config.toml
d_model = 256
experts_per_token = 2
d_shared_expert = 0
activation = "geglu"
moe_layers = [0, 1, 2, 3, 4, 5, 6, 7, 8, 9, 10, 11, 12, 13, 14, 15, 16, 17, 18, 19]
routed_scale = 1.0
balance_bias = false
init_std_router = 0.00999
norm_eps = 1e-05
tie_embeddings = false
lr = 0.000954
beta1 = 0.95
beta2 = 0.99
batch_tokens = [32768, 65536, 131072]
steps = 5242
Below are experts of layer 16 (counted from 0) of a mixture-of-experts language model. Rows are named gate (a neuron's input weights, with its number), up (a neuron's input weights, with its number), down (a neuron's output weights, with its number) and show model dimensions 0-255. Each number is 500 + 25 x the weight over its row's rms, rounded and kept within 0 to 999. Numbers have three digits each.
Before each expert's rows: "comes after" lists some tokens at least twice as common just before its tokens as in all text. This comes from a sample of Wikipedia text that the model never trained on. Tokens count by the router's weight.

# expert 11
comes after: " |\n", "0", ")", "3", "4", "5"
gate0:503477488511527512478565459540526522494476473492546552506524437494498500525498499499458484482550471481471513466510479494518468481488468496472537474523516476501489485470506501511441499503448485491550501460481520480487510505503528470503482477480505540499511482531531462510504469480523485521514471542496483509491518454507506544497511484474504516519511503506572519491491446473472513479547507469467479534502499484479487496520485527488515503488508520514518530462522477472493540492504480508495550504474503471496469483491471500483487498521518492530517490436522478495441458453459491519510536503490500508475493440493518485521466473537485481447508477501492534512476487525479534499510496501478496510475505514481462531472510475483525508536464529537525501509550506455527478511508520
up0:525543523492490470538499532431480499507485467525461548501459527472516486489501513505525491483503499498494478500486490534484517552534517525499480471493487528507474510488489527523505476474481441497517501501516488506499490560528475533501543525471447494507486496510493467505536513523494520526510477470479557484469507514511481457483459510504486483490484499491445492476456474460486501492481477543526516505549522512538503517444526481510503522514528514493522499525482535473503498475523517473569519440536525515536485474521508490497487499472531507474506488479517459504474465532508500525523440480505501509486470511517522482508515480503489520521490465493482482477507463513544505521544488477526513498516509490497575546516495515507470516501535519472527559496513518497466538532523517
down0:518479471486504461451502515486521513453534526480551497488498506464548511533476470473502525474473506457480522544495496507513503488507503481437474529467516520487465476479500521489467486527500462527510566515504525518514474492533523452541468479478481490505485529513470520488532468531471465500493482549465510540542530492505553497519510536471436523493483503517523542518487491502482530450492518505535494545495523511468542449520507530511499518516488416463507496545548503517517500521488511529491509539485495540489499531501507496473542513483478478526455518508497496489465499478526502465490476511503508537479498514455495511507500482513484488515483497469495473494500495464522543498491513458505519497457486487529516511488503539483482497507515481492493499467513476499492442488482494
gate1:505558506548502490512508541510571522560501437484505515494493512509561460519476517495495477477477495460523529505480503452515526482510478501487488499494516530451530551445553493481520500504504501492447512494533520503528483516509473501502531469506517518491475497533467520519483494492506521496444512496509482520537499500495473449482494490505462500541481447517465491555526504503519514511536535531510531503507472497466511513499461492486490480478471499484494476555528538541447498491489582493474470497499485497446556485493484488511501514489523502490509502497488467513532533499493493516483506506518475511512513474477491533466497474536479504491508479509516466526520542510499524501516494494522487484497524500514531557560542497528514519505527487480512487525505497514491514520538475
up1:476536496539525508495509520528519504579479477491552508509515500523569475493502523505482500470523484469522520507518513478517545485543490509474482483516544508468513534469519465490520500481471468494482483489518516500508500497529473469479498452501499522499477525555496529542481485498516507470485516479487466510522522535499478492513475478501468489551481470546477509550542522513473521479513511552480525502486493489483508505515468487481477498483482486496498489549522575542456514510496547475450473499510497486440553482509487495522513504490545492462511506495490476487543491512495514511477524508524453494479507508462487537486493476521504530484492492518520444521504536508505540462522493493515451524487488488519513552511544474507500528488512471506522455518483498528475493536533471
down1:446495528470500486465469463498526518492514500504481489480554488496464495544457515505531489449526500501521556499536507534510512490480531503498504504513488528503500490471461528474520507447480525542508500524506496504475517513533503475476492472484485519477487502518495520485486517435497518504561492513466469445462496511521492470484485504504491504471479513521487517515540513497495527521499502501514490518468477476533494611522501489519563499502495538457520486504472491498492512458493499524479510517485539519479494506553462520470500496500498501522496501555491507493501471482492513594475516501562517505492464517474517512479500467515555481490440497515529501503534511495479489455509524494491503526494507521496496489483520525486476514476458439519494484527501525490519503481478503

# expert 23
comes after: "\n", ".\n\n", ")\n", " |\n", "==", ";\n"
gate0:534481496532526482480495485527507522455499465448485534513531491493509500524508497511479509478503485494565513510521501493474535535556508489472498500511494493523462502503523517512496495473509537500508485513496529522474490520460541468463511472473495514485504503566479528519547476485457525489509474486540493486525480510493492465547505508526476500509491503493541514509496476467504474491533516465509482514518508497431522516448548492451497475540475470480492512469508522510483541486492502558466508512517554520457473550518497531552511509521492482492539465513493508510478475517461526488506516507530512494509498481481508508487515495443488528493489548500522466475503458528462539540537512500529497498515532495519491545533482487464470509478498472506449488541529541470465507494522476
up0:536483505502535482472502459517480534512486452483495516503493470481534504520450502493496469502535498519494502460480470524509534531510468505490500469530457526525503505532470528542516489501534526523525526499473530485446472519503508538443513522455479555561493508524482518475512493474505520460495489504522465491508456514495520458473552517537524496511476544496500471495528496491513496463512499462532474518493493484509475486480501495468495490506506491486489500488488490522466482491464514532505528515525514514486449491496521510515458474480470493466507530508478532501520498500497524480520528497514503475503473443450483529497481512460453523492474536499501496455475491520487545542530480531545475492476535512499535515506466464505478504509453501523485530522498489443533450459550491
down0:481515489533504514534485506480500478575498490527490501500480483531467497488509492499504505520468537513501519455544526479534529499509510480483501496506525459505505483487531536498545510461465508503530501496508479519502479472501529507472499471509540492506512460501510496474464442491545534549492481480492539470490526497504533511544511488454539415529535518500494498535498537478487520494469432499459524544481521531486493522479495459479494487526465511518489538493527485506533507495470520508500487481497511512505497519525561481497506506494482521478507500508452499517516492482523549522445521488540500516475485515534468460488500475522467456540481511534508514497519518488500505545478455501465482512576506522542496531507547492521483527490491475495486521460505516498496459496469508
gate1:442506475523462493504498499521515458502544523464518452438542485526494467551482522503513515513509502447545512482552508490485555533504469474477474527501512503492509506492513470493506540572480561490474486507501557495504503500508494466504483532474498525497469505472467501465520495495523530479461508505507521515479522531549521487511509485536466508507484495534509541525478466474479524497525544509510519552516494517488475509474530485520495527477542467494496559466500486494486475482495519488491510457503489509515514507533480536475482506555513493532470517451489496447510501509463511489474498482517498535486512523433498467468494503478486504498524494490542531559507511474485509526487517505509448484481516504487467489513481526490529509507495482465494515526482480523463493501525524
up1:482523470519519489522516515520512549486496498538499451518508512522525459454499540515501475460502508486503498442477533494489497472537544472450513463511497489535517534479494518474486503468506507495544519453465509537483521531529538493547563496521503466535470504558501440518473475555488477458494476498528526499518500485481509505536510512465490480487478502525476540495496486539517516512513495458508463476507516509476481505446530496535499481547479491488476541516502487483498486493495511559490503498534512507423448480473522519504529524500478519505500487525508520494490492501505531512494516515504476489494499510521495503485508502530461498466536481482530488514530534481501484495488515491486471513449508507480494531486449528520492536511521490482430468518486464544470500480480487
down1:524506523503466541485507496505495483488536511501499490519490479466497532499489515490501564511493509471495502521517473526436478534492431502546495515484520521508488464474443517483544510497502541506492492493561530482502488517495526522500532516495499488491533547494478526499461488531515490483495492491537452503469468510502534522518502540470510485483527495490527462472521499493554492489523541477503497512504524489481475518465487521452519488460500504560508469483485529541523503499515542497512474481531457454504551479496452499496542492460488485538513479489509492508464514507505519515501486429515449516493482488498455482499472505458485504501541499512494506515559483495545487504441530507480497453435537520504512524487499525495465521524467484516494495462489488486523488489507514

# expert 22
comes after: "1", " ", " (", "–", "°N", " /"
gate0:470538516500478512474443515497511485501459464495500498548538484499515506526522482500513521511490467483496489493494541469453458468500552497522487483512510464547512498512514489521458533522463475476468499487489498503521479521477502458502535462547507519485492488505528532484526478536490462457475494475489513484510495547497524457499516518502444503505486483507505519510503535475495527522568528516498548490539518506519455471481507500528526518509457473524491504488510515487483496491472520500497543526500477443509502497517503509453497531496507474541472517516459536501521500503506485461472547497511493515481511510485474470561510527516478492495416524498493508433538508556480541488496521539474495502491485517501465472495530510539478499466509446511514491500466495517467494480488498
up0:469466498507479499524485500479525474527537575505495485409482527485494486478472519507498486534511466494468462470497504514505496515543471501490509519508474476482518503511484529531522466480506515502528463458512523474461540496522492487495525549524556460508485519566499467466446503495484477512543547542524512471480490485511498487525562500447507476498494450489505478473493501491537491484442478484485491493489488506495472475533524482505467486495491508473441545463508507514488506498478507468515465491506532558467487468540510506549500502478452508510481535504489487523521512548515485503502476517504554463495503486500529467503507504482499528524520507455509516511506508499461466494490495518520491480510519519501508493483530483483492510481503520452480511496543498511495543487463497
down0:468471500479495507479504519520513495509609531492504499520545473528512509518463505477486500534514463452471464460507524512445539534503506520473462504502520491486470524496496502505507474460481532489515482496514509516473531517463530486525502500503458526520486526443460465501539512517516503490529511527562523492460506508470473496565501487454462515554508447495524521484475454450544507504544506474507517525513468488497490492489502531454523466469493480504460508504487534533473468518513511518463531458496487497466518469503537492509500516468499500492516503518503485503558502485520517458496512518516493462491511507486457461488484517469511498506482490476463487500489526529492471514496496534492513469534477494489494490492536543486488516471494473516499495497461532499503531477514521
gate1:522502498517488531525496442537515511546452477434537505490502467491478503537484490461446504514510514511495550516493517459487527487513518472486494487507523507505519516504456467512457518506440506468483474508508537510462471475502515495489515476489454494472477490494489505444507464518512510522462511466533489488524498479534510436454494489498476502519518491553487491521521545491499485477516501506513497522529513508505447524514501497555513512475493501551487518468506503507486527508492512498499490494437452510493495462493539474457467517474526508509476513516516525536490495483506467541533515509516481505504490501497472457515517566484561488531449531523505510474525565538512487485480507508513559467525491481495474501501524489496539514471517500479487503502514503487482516535533494
up1:515498481451517499476513499462518520489506496498495461514499512471523482494537472495500511493526474455522485505486461509503496538520533568491495493464540500531493471498505496500576474508487479528467505500463465450512519495525528503510506471449501494545519478517496495514524520491518508472561499526513485514476498498505519520506503485507536572491541557523502488514460454481501519483500510467513509475463497495496494495491487491472515530536484516489484484501520485468490449515502457475525519502542532489508537500508501490491485472549493498489509502495482479470524488537495470469477536521465521477506465552517534537485509467469469493522529485478515515527487472464477503474521501522474527518488569493512506511508468524556454546551457491508516516505508544514532482467492451
down1:531479467502497508500524498513484487483505476463487491479556544491504466469486483537499521492488506521447486494478484460487492487493504487521494444511559483480520510501514511481549528481456503504473531495459484437515493506524484507515470506481481498511547517481508480450563504516490481476476473510527480524527475530500450484479506530508512493496502485454526506522515518507478517471454500495479478501562527491513504475469517486485481486496487497505444502462491474522505512490573521460504459438505479504497472468498509495542501494495525537511483494494463495470457511511523530538546514519515464513543515481498477508535508494490501461546448483477487488491501476554487515458513425497523468482556525506496496476537489465494521494479499527491463511505504495506489522498513500